From a checkpoint of a small mixture-of-experts model trained on Wikipedia: 384 SwiGLU neurons an expert.
Below are experts of layer 6 (counted from 0) of a mixture-of-experts language model. Rows are named router (the router's row for the expert), down (a neuron's output weights, with its number) and show model dimensions 256-383. Each number is 500 + 50 x the weight over its row's rms, rounded and kept within 0 to 999. Numbers have three digits each.
After each expert's rows: a language model's description of what the expert responds to. This comes from a sample of Wikipedia text that the model never trained on.

# expert 3
router:497547547555452457484500428494507492533548525584424471460431527461417412423639573498500460458492371508487526530489468474519456545457522553557474499551531621442518438494470566474478466556586522421541549567525525510462534501475448502581505514528525491476459457503451593493504498492397543486490480457557505555443528577503564488545540497418481497517458529482592548490511483597513472518397
down0:503437502513552430510466459524580505509582386479511443431482563467470478546542537581540344503482419444530529442513560460489466486457530504473508485551503611444563541449422473488550408488521467547546509509521553636505543544574511442509515495564465491523542474466550574529507632502516512453546485538508506511506508594461496456493439378384392474487430525550543564517538536458441576519410
down1:472531507518584485540478540489468545528555538502458595426497571592491503444529508478549427506554442577494558540435566490484508445475521412515425479527570544461472591473442489481553400450400492508531368497466469498481481521613514559555453374597450552502519519566611515532563433463542554470464566473524392549539484490471503543402493562603446558517481517487479506479563475394481537561491
down2:511553534581476593484534481477462493487464522442495463498459590627561523511461508505492506532554429541468385547488477479596586488479505358458480501594496444508566417492527451504418468539475418523500504544448440581403546482458494486403564484572432603533582406497543420475531541495481458491505487484573501582550491476428532505472432576609511522508468544496514480438502537573509472504491
down3:450480524497515446488485545522543514504456456464354440470551484457474445482465474517594515569410577587436532475485459567509501475427444486548510467463478564427492516564440572522491472404524531519502570458533530467588453492407479511477531457518518555535511455554566506481546469525503437489597530523521478473422504474499549413490510555452523406482554623484598461545469471445456479472425
down4:608460538472433474501434457435518580550520488429524538452475442522499531439427436542520475451500530412429479444518586442498511465476494499478526483437529466527551581506523462565456428583470461550514562556625490593547517441413503489455479549495431524450420507506518480470472479456567486481479447525547513488477472449565437462532475496367473504501439519518531490455457460455543489492501
down5:573556443445591557509493541528494468426405530540441552599541517588497501560494481460592516494481496450472483433523475556519550523441588493434506489487536518461564533487345556578465506592554510457496433493499396525590509482564456484500464511441465491418511405499540580559546561529475461481476500547552603509432397573541420465502550487389592619482400462392509475455506587490525568412490
down6:469498466422544518446500421511485508526523366517542587592425584550459457587468516393497510487533566488501464457464467530537506360444536504483521441538544384542473572601483539489516445548476623487455597418443426521631485510532475513599527457506439554413503523574428475512463417386453562539545508491429540551514601525506418514513477568480633484472519441513532503497467440535449470423561
down7:502516616558498447478493470527527494530542509448527534497488547494536506532577536554518455547512513469462479451459512427588649520505549524505518604457481433504452438464561490559457527432539525501567538479507430478516527477514540540398511495524385532527499525431473557447520514557490424535438455438443465539533424540515511578608480533644448559553567493524456464514450462494567522505535
down8:492520480503473462567526483560610361379494491387555535543570519521521500503508455442606563486485492505443500543541509454563389527455516496416463523523544488629523538632521533504454460575424522607519535504565442468557551487450460492569508457517512561539518475459457458452482501453403498468454499478506495451565535486584526444443586578527562400576470531538451521496526480516541497515552
What it handles: Past-tense and -ing verb endings and common verbs in biographical narrative, often after was, he or to, e.g. announced, used, spe-aking.

# expert 12
router:514492498473430486532480510459517511478481489504495489477478394496486503468461421567559526428492426457472534537404549447472526533432558508492526417541535489516455407557598532457483555502488420487548468531415465582584467657382467486428522494533442500590517432484446554515384509493499594478525568405527485465389497463494557425529379518458543504431492482584619508525503445553510518534419
down0:455424561409478463499522563401472521469492531464457509555574550430562462450487551532541538555538555530516460559433601479382472424495462443534372547622505527483461484488467499550463560561624507452474476490497496505477556553533462432587559580568497536664526497525545496447471430377448467477458539439493479488509515535465530580511526505430507533539507599595535500543550489584568538449514
down1:443507409533460627479450551509504606403503444607491533356494502519453420536517533452453561468500481479441507502508452578524583600495491548526481407456499543366519444507491498501513479496465436449620464495413448431459461502456475454444497360586505505516492434474528504491460573523516452530452456545570399525536453522523468447446614528563539554510469510549475541579468497443454566487540
down2:526420524485501494480456561485522380541544574450630444504494474512517485456432531517591563490601584502518497404516537548492434451525496499450546442493459383492591478527511520395439528567528520549479420447425478514432479421478496487503443363565492439586507470510555507559433474561569527505493503518465539521481549473515540424505512484539484521512459538477482497521497482525480434480468
down3:531465513516485508565549427496503447560593506465570498442471495509478461564497476488427450501542460472423512505503471566537507459568520490506462490394551544532541459366480598476535552491420589410545447470477495525569433470537487568485533395575533476463482530456565477484489564463619591480448526583486533446537465468450509481478547563598429545502567566539495486592584468456586496644600
down4:550471436560459550466522535526375505511527569448452398471553524536536560451577481445529438528445490651489547528557582466552570464454562498446385496421532590498483509416516597536628527568455425462476489494435488420423520451486486489517418415536567503427458505513509496484492516521381565499475405483454591494524462550510506552495441508446429575504481446502513559584489446500506583533423
down5:530449441562571517517508539519503544502486519550529480485521456475596509456426462509585518533543436455532518535525487494496570558601499497422437555511501480564477543552501528515574533495603510423526541479473480522425527450621446558509496536488446494504464502464528455536443497524595574483483508454548496566583546486381460513424482528562538448534438476520502574505582568475556504360531
down6:371468486533485467565536537508523474498517509586467396513544470454573539494574490496448476498575483525432528473445579459546538537491561441522476617531526392441524539420491532522399419468519594548451480520480450490442496530451507509455520466575458491443528535499537547476597471478498515457460488499515442459525574493537522480525447503517461534574433560531399647525491435559504511452544
down7:571495509545524563466501473552626514558548552491412579493526493424503434553467428457417547496468543552483433438525463471491488522460424522461467449485486538507560537492404475510553433489467457481518558439496473424440512569588516443496424393419486427467457485581538494578547475478462496458551470509554421425454482509516533587586455579397533478469513508570518560515647562558449480479411
down8:457534498557535558497485498500574536496555497456512559546535566498480429500483451448469401501521516505537502477504528482483458536569631519467544539508532495539500513414498511449456514500504494496408576475532491529567506484410539525531529468443505530460460600565504558405416505478497497512504521492507421536452449504489527550514489451503540472442555603444566433461576480525680465548441
What it handles: Aircraft, ship, weapon and vehicle terms with units, such as Squadron, RAF, aircraft, lb, ft, and infobox field words.

# expert 5
router:543569573487509427425488496488556469479490488498462511447512441465464552510544462517464596479560470481499549481411518543367467513430620436530454436547581594515495456571505594476470510501464448420580484557519517522559529567461466479500580606515430574540471576523395560463509431493415504518579539556572509434458533473454486477474470464456464527416571520518499490516521562449437496470524
down0:516459475481460539612535428537567552539515480464514563442466466504430464497373565474629445466456543502507474386507475474535444443504575568492567410374483507545466615479442465615525451519434494450459498540466405545477536444493524554434532464555518458487466471522523456530533460519534511494428500446455505516449443491539460473525510492600533457507547498556575463455611519505470498548475
down1:534495474525443446444430490469570408521489444492579548521456600441441454519537427498578454469546458431544521459551421530456417530519538472608509464455546685420602486488493508583463478529480499523541512528509390482522472682453525508515463611536450487431522524497488517485532587553564498553477439434490562500498435492430499614503523538496480500510436566478507510441499544524525476481457
down2:502466541503491540514467547467469471544437491507474447533481482621516431534500499525491577502547536494587495472516438478517451515514490442543494397482475462484472532524510515467423452501512561443552545563428560517471529475518543424517457580465510508587515457427530515460407529558509504634508487566535547417469457520489504500478587555491537547471490607490436527461508537514472562543585
down3:575551522507441529469499511492541529617549524520467479518487353521481448554430494505479414568498473445568565495519532588486591551504459530442566524552504528496554503569581492566450537427462515489488563520380510611530570473546442537441497435412504480525528448518545509562482627641554541571559535568452348487521451420519608449547505482499385454536480632523444482512571560533440488495510
down4:493589438473427501525532501538455517598499501581511521518568447500462537430445550525555500542470500417509461440526486526547552546444589457400524533449488444459500483499511415476553472531403536434508617523607453486458571486496524535447537412521529529494485546471526439428503532542522482530458536457466552443452478513420508484432543396521473448391511524532508452563495517501508528483487
down5:501505501540505430499391486526439474500566487448453538466404513522545511489506439565594501511462505504556468552460532495489593551537590499551558522567560456516561499524548396486427520513475511541536533550407459413442373505443496547586543502551518494434487516528519531502504560558491527569445559507555540549414526474482570432560563486531410541544511499603496454600478504504485527531470
down6:490513529537448554443474520567443494539486556387482559465468602417505456480472472423569524470545496519487504400524474445571551552459482453495494470560596517445425459529489517514547421439505471448445507452493534510460618437514590435443457575519426492451495464568528451479543539472490581414589553447500386490451450577593531459479408408437479565600515391469480508464551524593500474565482
down7:507466460419508484612587531520512603503566446475521444564483388495433533592463507528498429497483473490431579482520470419509518448545497533462593436492469525497547412505584436525510472506451490554494521460534490512568540498474436486465490479464553467514385540520412490505530589396489519534497524507486546588408471522627450473483458435500517482596405614423506487501463488479526481522511
down8:574452443583542532486512599478397488482490584509531582531532540531599566531438572599484486505512465535414472467556497476464534541465482564559525511494525579473431499617528440453362489536580526445572482487503489412496407603484548508587471570416372407472507535542471486545471522457439459585486399488450499560543441510443525439433549499535485457343485470492530555438542452563545557502520
What it handles: Word pieces inside scientific terms in biology, anatomy, chemistry and taxonomy text, e.g. acetylchol-ine, pericard-ium, protein, cells, -ensis.

# expert 10
router:481546616476499521491525503486533463547532491589480495408501409555513493481555454519479565466533478554445491505467452468473412495525554484581490462523569520529520469538490519522480434531553486464552485617404534472415545543509395468448483567510475486462386460492512619521476495458494502508476509484581547574499519578519515457542502468412470509649499463481490515464513549569524461619458
down0:494448556492511470566456482561469515464426486527366537462521419543528519527495494493487467591524572538456488546379501451493469447553373446465611491503556603425488435448493476546492473507449483491466499422539503545489537483538528424476561519522542541507495535535495476477553465483332473506576471490487496570506532534538530556499548437546450413426456542525493422483538462543573436525415
down1:555469549465532389510445390423487482580517600532469492563487573531503544623491557518604501451446547446474446519454516480558441515564485564536585565423442475487554497526523500513506458459437372539479502502536529508497524510406497529400525528463492501526564433503449450489527434436472546455517444511465550411573504438497528422582468393442495518547525507545546532451510473528469486470489
down2:507419438565591536553545503472553502514500509555531565494487504514578492532446515501515422449498629535545522496510494561436479566474502495519534420577595543428570460483489513393454497487441464512478547558480486587620509565455555576443449474491490447420533530503406516541566430549586572503429440544518524491523591457497466563516489489542524507521424562527510473540472436544443488494443
down3:578427423590490458500497482493452425503498523571448443516511466495485560493497533524472387516658471549447437564482526450543483563410550455484502448435485452574511528464525489535465496514481373545493520485451564470498521612593480512480494466512470502481462549514519506472489438467525447508512462441477510487456456601530441462484506448563470505449537540633463492489523588533453483466522
down4:498555411476474491538517495537539446526530570518479510444427491531583499533468517559424458447469503469531584425495495552373510491503466502480465558429435479475447485469563470397530438529481532539493431475495521440580519451545475410484484542459495405499518465409546506537460484476522551522519524555447479541563431530396498473483491459528520537470445499585518519477464501465562474513439
down5:505468534516437553490422479465477558572493505522468449536519477591428603507464497530466458490466488510525559428559534549448484543516496551481513533625396585595510459452482481534458475475530571532508539487528530502442532513550489512512502462479529535558550443461575399466526529449505501515419447549497532463485544561587540456468501527593477524529485491351538517465551545488486515476533
down6:459540503625475615564587477426566559466513501403496527624498422471516496588503516609454539516483538495491532558464454494471506425487498492501494444424556479530521513396526432512610559479408539527459419556428537437504478518477514444531458573626498532458427491437554415490479442524436418540501507463494509543536510531557530433523416494489486526527459539524357474562488459551508427492449
down7:477391441484490527491434563547470495454502468490502490524456475517503524525564472423558440592540539477565628465407457576516609515558466497603561401499593456523586444485597545497496421502472508400483499465500491475532469576539503535495523424425475509487532498555632483491479467500512531567549548551568521587579555461578538475414557574492429488440529481446474430418431537534484506429525
down8:420435556507487497479518489546544551395479483475529441502534608444496525407472501518454467468462435483483495571512456517515549573581487560511466476584517433447435475575521520494457508487471476414543522454523548539527515487552474358532482500495501521446519539503489439427523423575452491431441400466507535482478458583461454512542481404550433525491434576593481517482499494550533452449537
What it handles: Digits inside numbers, especially years and dates like 196'4' or 20'0'2, plus number words such as million, century, percent.

# expert 13
router:459514505525533472420458531496552468510486525477439469459508405469433458499562607500463605410517411484471514479448503448420486505468465519367434424586523545555441429495403482522531518455484462437563645426424450550515508494485509518524529476486508533558532421474441524506553497570474446545485491511558460501529452503458565407554566350403471503508542496533498584460516488588519569588452
down0:512573436486458515450409432533482522506468446480420422548613470527504465489536538475486435465561446505532529569468498512489526499424528463562562529505466432498432488541524546556535415491458541394473442514564432439544542530467547542504507490487490520425475547384563442517429502490534535462385538606549465496514506532398397529516485508472487566493480483425511464616517481528579518487557
down1:577559491577563547528621531564472479535447536529459511574469528396467519529591500498447533391482472520469512565456548559471485378481567444461405514453450503521477531528500439524504505421450490423483452532470582521497422457603498515486504486385424441558500443467587499477469479465506494425456453462484483440548570599532521468459501573416501558479453518500555460570439456501472606541490
down2:375447503432513462427504491399536433418419452490524529591514503495426521516471397514509525510478525473558487512511489503466422515458502464478575409554505501559538509546552425484426465518532541489508454493547631520496433510449403552516539553520597467499528455562428471484436537489604465520475507528495455523476417586561577543539445470605612478462465547461511369451520431547475536550578
down3:480521560508349577530441516613517590571527455512496497534416479471513537505544526503499427520563485580460600463547635581394559469483569412469480579664594479471568514488440511487504499407502599498426515459389519510498495601487467476492460487517445464545474490536464469581425472546550378481416530476451497479480606663487428428530610575615518537515504581470562470582423527475461567490531
down4:453534536494490418481380515452422557386444518516485569588581532580489469457537484493468486433438489600508511372537549533494522551504469419517448548514597474559508385431506510536515457485623508414449520545486495490546503498444437479503526496414591537515601518559534429465445481483537472537481440471462545532408605463503598452480566556478527483519523502508508432489470414428514552559595
down5:519527567447589528491453504624567387458484532491497530528598515447478488469474646474504459506519519546433525545408498541417467516570485479446476522478468597456448431474465543487539477436507448481407519568465557464560485393480558561442501484537458498488501517533499525448517498481497585537549459440499513509565502387485476450452546507679490527420433486480549429551552421508480499547481
down6:516507551501500572572585512525486534488535551553537473511486530506478453616476564468501465525475539501473555520518449450595454466422473544572475424503505503540488553458511438461557529582556513624421562504555465482536490513527450462450507585487539489485452518500569531504543501476521533490481541421470585470522547520534565535469570513357451495483511540624511540476463474550500430575560
down7:486542477397511615442325513469488458514504538498447534568473495447482526490525437497530507555554551501479540501542474500548604466490489510485509560567467444544466456492489446452451444544417505485439472494553494556527513538479540488486556503524573488450503510606509380539484459585433494543497505617514436455472539501470540528469443497423503512488408492562515458551388624514549532537410
down8:560502512470494455500390543501609493465516507446499435535599487518591566497512434505585478467497529517447545372530473552456549514529489477605505581428493543484487460460397470530452535532433429516422403544500553509584585592448514415553414495412478526434492408462536494492483553542566535462559513524495430563547527546542506588497445428577515453495511516449481521492509539541504508510468
What it handles: Individual digits and spaces in years, dates, founding dates and coordinates, e.g. 1 of 1966, degree and minute signs.

# expert 15
router:512566557441433485426477463402496502555567554524524431442506471487483550526546483522557528480509426487487542529476515458470506518511451547497442523514505516538480489447456497594549393592524618502537592546420497449493512544440415504572521525523468533493464456512500588519512474505460462380445507490524468533514583521496526451538502496503448491578543529535472508464533504447599488551497
down0:452487457568447475576512509499570540481507466529523491533488552526420457482555534496527546551456513482549507535564501461559514503563508513526436481500544405487497525561459378480489416480369538475511436599513469445514463396487474479454526548476533419546604442480529512416501504478464471551490516433470528463552472529546426509453569486456430582474487524410448429426527514585593504559567
down1:555490512465461480476557515456507478483516427467529526482498616515463538471476552528411562595538584483502480547496572463591530564383521583495499496502494452519566462561430540600502396528526539532486484546455538457474486543452443485509471491507554503523435573571493452518559451482501561509580587520587555482526495508408496533568585496512496566475524538539514539523541521546434442498420
down2:415520448530539517570514412444532504503424463539559433555530473544455499475489442561511485542513458453528499493483491535505508582424457521503472556491584482487460497498453477468543506459496476498526493415496502598532485538472511467522437516446475405613499460419522565470500547571503509402545468519593485475438588504468442458508520463351506473503493438452554409455509549510499434408480
down3:525491503544536516562526484483460537536538642497566388591477461468625454475542450582478437569463473480482441499540500441538501491491455459556383448536424554487476441493483477491521561511554488583486432465521519532566513436475524532460535515501501531501480496340497423512466475537521505479408572495505539468498578515544493559469478477573484423417421448543521528531469505496432478487513
down4:514511508508440542553520513550531486521529432567540511561447449536505487401424486513447538447576530454513511536551565506492504510516590494598484498481457507521492522452477536577479457562522561505495463530512506456452468538610513396520470475469510523516480397479455518481473483559539410461520513568436480538429536499540467490464507552548561540471560544489507561493462509508479556577441
down5:501579475492467553564489553455535432488413537467592451485640500475469523535483513515518440451558560519528490558555486484484512410495504452425520517519513464617431412438515482430476433557389470580507547462572470422534468412484560488573548526510498498536520543435528535428529423472496548544535404454462514492476459413491452512511515397655543430462529488543526500506508482573479551493479
down6:554517495592501442645558444496450430458458500472660495537536553499516421547586478549551441446692504435403524383451549417581500468516487475524528492510566542504444504551442414480660466494382514499497515483429395507480493482442467425485459483492483492555659540527535571448495491435500518508505562464485477580465546528411547483543486541609503479528536472573524445421561491484413538498510
down7:516482479484439490528534496499567462549480513566561578502569558395518468425527495505579485497495408525470588479576460528597516472504596436491524444555442539450464494617517441501484438533556423514463417543545519513543564494559417439462531423523443463473475491533500459498567609501539525481429502409558511483529528465480547517512528486419542553484517409459501396461448480609506635510501
down8:495518542530428527460385527428491409546575550513424578424522479443550454482485473510546427478591560454373540551437438519567439451388423493579495525545498497531539542501436543454474463518521542513476558497545474433459535461619474504465563434499527487511495349545519566450484563519519547548490469540522542499552594498481554438521529441487538529464506402478580495532458511484391480438551
What it handles: Common prepositions anywhere in a sentence, including sentence-initial In, and inside titles, e.g. of, in, on, at, between.

# expert 0
router:490478515512546450474420462420520475503603492523461520528372415424539474488551515544483573460498459527471580524496481577438566538518482529559497562619552586526473552443481479495407499518484430492504607548507513485572572530528378536513498538523501548566548478485522550597465485520415557429440525398484522502422485536519466357463514482429487461542525544531573556450514577537447481571490
down0:465454479461513441564548532477471463528568584504547474490540518497546539555549571434460539631555466463500502450491423497478541501534527515605545431509601566430458560450512493556492558412465450445545473535513436508504487488542552482487492490535472528501535556432526516497508513455500482569476539509557480493442469481523482487586470509509529497511512490560512512527480529559450482468467
down1:409512623546465553392500482588574507534521567474582504506528508565441496532549533473399465540518493460416484448511512450525528519464529501483492440480431504463547498456468421503467513559499490411453497418511494472474462595565522573377473449482518532501512539643447526530543483443436480564561429537507596509555474518563526466613481509550476462414516506472497565503377435467430520559616
down2:555492475520492534501514437456422479446481497515537537450477433589552484497476483483463506409512476518583446464454559395549581523421522490517485512541489503536553439505558493462533510448518496536480471578448478468521521554592510472443571544514571406454481521507436517485528529458521404549423524521511570460443476520540447487497515497622452580408455519597467509377545456412538423466534
down3:536530482480495432461526546518416570503437599505454560497504548472543552414491426456435595427505480485506404481511544492420472510548564457438497415510473497532505503512509514495394433503484496550492480511504469469518547564463526531460419446530478524524387501436552502507468478454573412442447454433455521578484538520427573546543443410405553462534535519468512461516491487559481524493494
down4:566580444503495445523480488579504446471520489438537527542427531497473463608509565420475444455499434494466662637575448553531512500476533534505483515553493519517445502510443392524509539424541484610525547475453464485497533379526516542476478548517518483608564483488539493479507496548612476521596538424442530506539525515496417570463474516685477530472468498516406510448508450569592523413490
down5:469486581464504482410464437490475511499448550457493485644489440427481547595481499493423581499519529491510481532481466382486473437522543491531509532492543589476518466514446501530498478457446519582490516606517493461514567537407580475593460506534456488570505450568576530510507397547495496513372511457519547482546504536514452445529418470584575382535498441514512506545515482480499577509514
down6:570496625469589510560457390514471590535517517473442494544581506532473435451548531531498527422536518508558513581488531355418580473473482535446513450610465541485541489543503501538512444475532456580511518470557529473508524534513511481590543491525550517582529479586502499486384613542525495493584423570583503586504369393629491445478538439592554443532492486376560402469525521487472506432477
down7:544520517544461511483500510563532473527549560485503536472480509365540506533467485461494491579473534564458471540473444541538538538397479492530470499479480606508492480547519418482572423444516492532476508431436519494491417400498508541580492483545617467520478497515527531535467430610507398536524572405462415483477551442547549498459588491459358462468507549507459522382609483410525416580496
down8:418510479507479572490515541426525550530469475566470409501546547449461481467505522535539514538480471526454539447442501522501555579534492584445528428589520535575534425431524472528523452450473535499428536519464464380451512512400516511495549521542520488527607422409519538464415441446507447528578413549526543513504460552486547461495486454487558474487430565565527579424551484437531623531503
What it handles: Common function words in running prose, especially and, a, to, and auxiliaries such as is, was, has, would, not.

# expert 6
router:543493530527495441443445499487487449487552494569388447526424450430519500469547523621456501518450497523519514484458520475502481609457481484553483417497550537490484450467520514536450455518512523458503521538501549478508537549423372523573503442528483515518513464506372569511502529520475462458480494414575477461494509507485473479505521497443458459506462523535534567497485530630511502514509
down0:586418502528467467511577499469488586470469500453499459518551464429491503537549500434567565547521457472599508515465501389469419528547511540502494495577614513454513450438458493473485525421571443515492487472522380479493481598581535500555524517488534457436447508521525518505550417534526486539541494419457537547533408514523583554532486493592488519630429511478515528536458457494534457469492
down1:499577505535502555486467464567531546429510577639548487506569465453590534455535492499464504518472557477535553515511494476434505492530555486486502500491507513510511468455501493442530478450503381568518474495614536434561549535480509567501477516440460524559497553557503468481485478542577558536540514491505489454348437488532542474497488419534434470523479438453467508431502448497545491478490
down2:487471472532478417578580457525453423429465454479464474456445468456508484553452412461542395556452500524464566452479444434475523498439446519444423445426451514559461501496615482483487577441602465434455509468544454499542440601481493567542533502568531471458585512470495457532544515438575503453539473574482504538522420470521495544525561512543529460541468471523467505533456534562465510482537
down3:548472481521466505476477480499480493539488596437539479440465497483476418546495439539595388445535498505521541486487464486436525413443395503499581469470508437563440526467488552587463535447563480515598465530523543563488516541517512469414555381493546532529463528490497492535479549466505519501627517485480498513594464448578567476402534541443644510515584608403409569560458412411514473636462
down4:495491495501528509502530522536510388535470480507510516431539402571471570478507547596454454520585438458493534438546564539486557513447414565537468501557489450557453487506493449522435501476504514447506543440516548484551468421477439520448478413539525511574472524467487481486508522514514470522453510433583490449484482444475442500527496583429444418524514511541548546570567429432560517445521
down5:578498502541511487538521524562509460390505567447477454521403476456538571482495482517561473473486565456480524504571510462513448433485512548560434397423572539455443439495485603404486452541444546508489468503562449518591494497480449491556598467580576634515465486507428589443418505434523484501488507553493492500452474469468465509592530516498554584529514609491482490546493557490542377514498
down6:525491414499548383489471493507556474371504475395503462539465435513541507475530505576488568499454453500495504526519504532573460577493553560506522521473526467471482444451486538480491537473460467507502389483485465447517411468518346513539536548434466479470502548445486583522490456542507505456492464506597560375537550444473519469489421520402474461491463452520514501506484532509520489417482
down7:530481569473554511500577560512452541528448551536434557539529540513600453514435525571388455360379559484493485494559483490502519505544510492495549553477425535515468446564479434391547472498487513564560491481482492571425458561462547545529550394483509528539576432538609537479528493492450457540528545442569493442470509550494525527364456515450455512496539471440472545448484459512575485550590
down8:512494529447461497569489477498475507520474398517567497452533573571562525546640513613517489555548549507522493456530525263445458545550430472428549571539497478485451524387514557429445516511561579552459443550556533505487565448516476487473528530447498450458548477606470420495478499505425581417516489422560550496508517400402596508520563470389497505442559536593473515527441504456398466519543
What it handles: Spaces, digits, signs and dashes opening cells in Wikipedia tables of votes or sports stats, such as 3.26, +3, —.

# expert 4
router:540559547474452544494549506453496507562515458501474540434544407531492483465643533564527499498511476541446507488479557508528491486514543461528445461469521518539544450497502573605473384491547463413549533569406523566479497479476397497506473470512499501532496485473456531461503540482427492475392464516529482431395523588502512485552476481468490503583609513461587552329541482563583528557500
down0:526406544459476509492484464421489512419427472489484540529539522442487488550514486507549441462542501462437443560433558541500456451452476413450483471522416481491491528568464475522520554556545432569572499516479532548433492476572605533482535422553574412506588534492549419538564461420490513523571464572548484564403518475530493545530521459451464493460580444462537519482612421455483393487561
down1:522493495511477479558470494538571505578531484481441479449471528523522531541434515561470420595479428442467461592399513544546473484408664495588500426547477554562540549581534555486446540459461407504440547486484520484521449465532500581418456560522483446563577469538493497537501520520418515481511503523501447455520511510453524488557513499596525464478461533472568523505560471463532464604444
down2:600555443540406400584551534540487567508468548517517613655598479406506460542528591519519546483356515545569383507473518495472484465591444527543498434470448520615502471504519491531449506487508484398550402512444493527568499473554567457465537486452469568459596504537448426494540570440489492558521439524447578518567548462521436512460454493487357413545460519509487376573501579575528474494491
down3:409488473519550520409612589568468475409497476547473474517494462495472377497508497584458517524414508539499588451599476468463548439505563548403569528515475612560530419479499540459470434518564447571466479444463492515495480483372553583438436468557620532445510498545490490464451437520459426495514483502425472507466459534500477516478501518483489523516528513464537417510521600582490415443467
down4:538407457484522523522431557441555501528472562432513450516534556512480505523470501583511504604598450493488605456528624526497423460548524497475543541400462498493466564586533427534471549436488462549448464520521450577440528493538502537460505523511481587543448481537451557492483449511481557506537486491554500457505545542458552451426628491508457411487431448511531570509509512435508436456524
down5:530452572460536524540437440407466461584612503521510470498519499573515500468470440412442499441404451478577471527469440527472499470386469476450491421460467541436455450444449408548459425509592511533446514471540515463520500493476491486464472536492465508519555438547530618557483516560478555484605394448557400602573478480449500546577451524529502488455455517518505565444584540503479499556492
down6:416540477478418540505494488527481490544523446570494475503525497500511559430526492556452573491521499477492508467516412480508607516533576462576449513544456529597616567533500441433485601440568436529558509492411523446493594489517441461535532565439491548582483448539504508485406467497572460503521452565526461480552519538488565458546432511578499534499532491553463462486481510444433489463447
down7:514480608483446601476466488451496474543438494541453471551486432497503497488487477494507545519439500521553469501475475424510418474481509475550420422480488533549523444434537536617451617493585456515589508501489545427478479498512477474458595557521451556478527517461484558527518415584537482512508480572517469542594477496499578428560471571546411523452403408483537425444533461424462558471479
down8:478568455481547382484443485477474461438515530581509500479435516597467506547498524437528538478524506419555559516475535554491545554489611383454513550494598499503539576509563512597506523441464457527440458477512575448470500471485519448533490410417480498505515543414632465465460574488463497547499494523467507532447552547487504518470418537456544401507603476451469515504489454527530399503421
What it handles: Month names in dates after on/in or before a day number, such as July 31, January 1857; also table pipes and mid-title word pieces.

# expert 11
router:500528543533550484448421498498527490523491533549516476485539500485590521435562540491437536376530425566403527580455403443464461532441523546593475495493501568557454434485549496493538422500543459473586497562452534557453541505498377519569529578597511491502453483519513590482461412489503582459448369470448474466447462585451522464459492471446441465538516497533510493486489468514451529469428
down0:528567514533456481508491512520584433513513509545524533392483481543587481411511527567476482529449557497555412551522506462571464516476546437569484440502497452513573514554428475585449489488499477630434507537472468434448530437488458503554437568472520551551446617430501474473507495506460536562518561462498488487538491528522504473430472519399490496487464566571505533467532510482535518454461
down1:461479564505404504507584509494419478504524476628461455539545518510450438525446437456496483518475515454587455555553559556471558495540575545434463523622461505491502497531525457531502524494513459524480430429489482457471564496508438533486486416520536414495439479520501528502559434485495448540550540496440434578419505442446545594511494434530524494502533522480476531452523479545497546470544
down2:407451575494545455559592537522479500527549465404357501502548442489511546467538428445474477545500606504545488573553397523474533526615566569456478472527556577512520576492477464544495553477565416535520536544416546481500656548490502492480480430425480451601476447477456543549481558526524554533506421517534494471476506529551549512505465538425491484473477574473563490526617477488521524532469
down3:459462545480480597513532521490508541543545424539419511485406552493484466454464597515483478536506419488431468485454478485518446487526576545516459497491507532399466498440501495539428374421554456392412491538532427473447479530461454541511531444471462471504485502436505409580575495495559481449484486403597543542522578553530464508474478481477492633477462551500562583498483478552511384508389
down4:515456623464559464444518478448513528562456516588464468507562580497634558526574549442521471570539515590432496441501531529536520535495505518526488480516505543495480512484484423626414478565451570496488390389487403516483548541643567468400542547562475454480523565413483527479512471430470512565452438495493542496509515436513526388513526519483481522527434476481483480538485517566475494449438
down5:470573538465512499563609457539578482513489546493415585530472512509533511474375480396491535466418413355420570475489528517439564514539523419466436576496425556504453500441505424547432530493391526461537588592621481537525522506433491478479524484530509444594485481484520491458383571560524485563591509481538409512489381518473414472481500521457536499470463477491479565448502546519478458490526
down6:512485548401497550579525430482436538471420478530541483526535424540602470480600458541473424526586530422483494569549499547476436557490531424468476496438418481640476502425434562460495477474459471596465523469527452445480439484494485506480551470492537495495558488554537477514548629543573488510369451512483518481532545507512552406434486548468501533401487489575516652471544550520410419471492
down7:515396562463544471521503496509528504500510505481379429500488531502485544502578477464498557472490503537481538590494475444561553543491503603523409558423499490428541523490457532482553474532538456507486519500532599503436519511481548564539512426425498532546556545486597472408449449473493550530515521508535401437529498570541503545436567553515469583533516588537491556451553482546568511438393
down8:516526536421482463501483565445501439512491521512483499492520482432467503527572566398445483559530584573467450514522490465547501500398509560507564566529469470581467553484573511546509537519476487490486524449472492555458446469485408454498462604526505566491473474507489439473516501431514576421521457475483605575499454440559535531485475513479554522382511563458530444481551447569531528521566
What it handles: Nouns and word pieces in names of parties, governments, schools and districts, and in section titles, e.g. Party, Democratic, Geography, See also.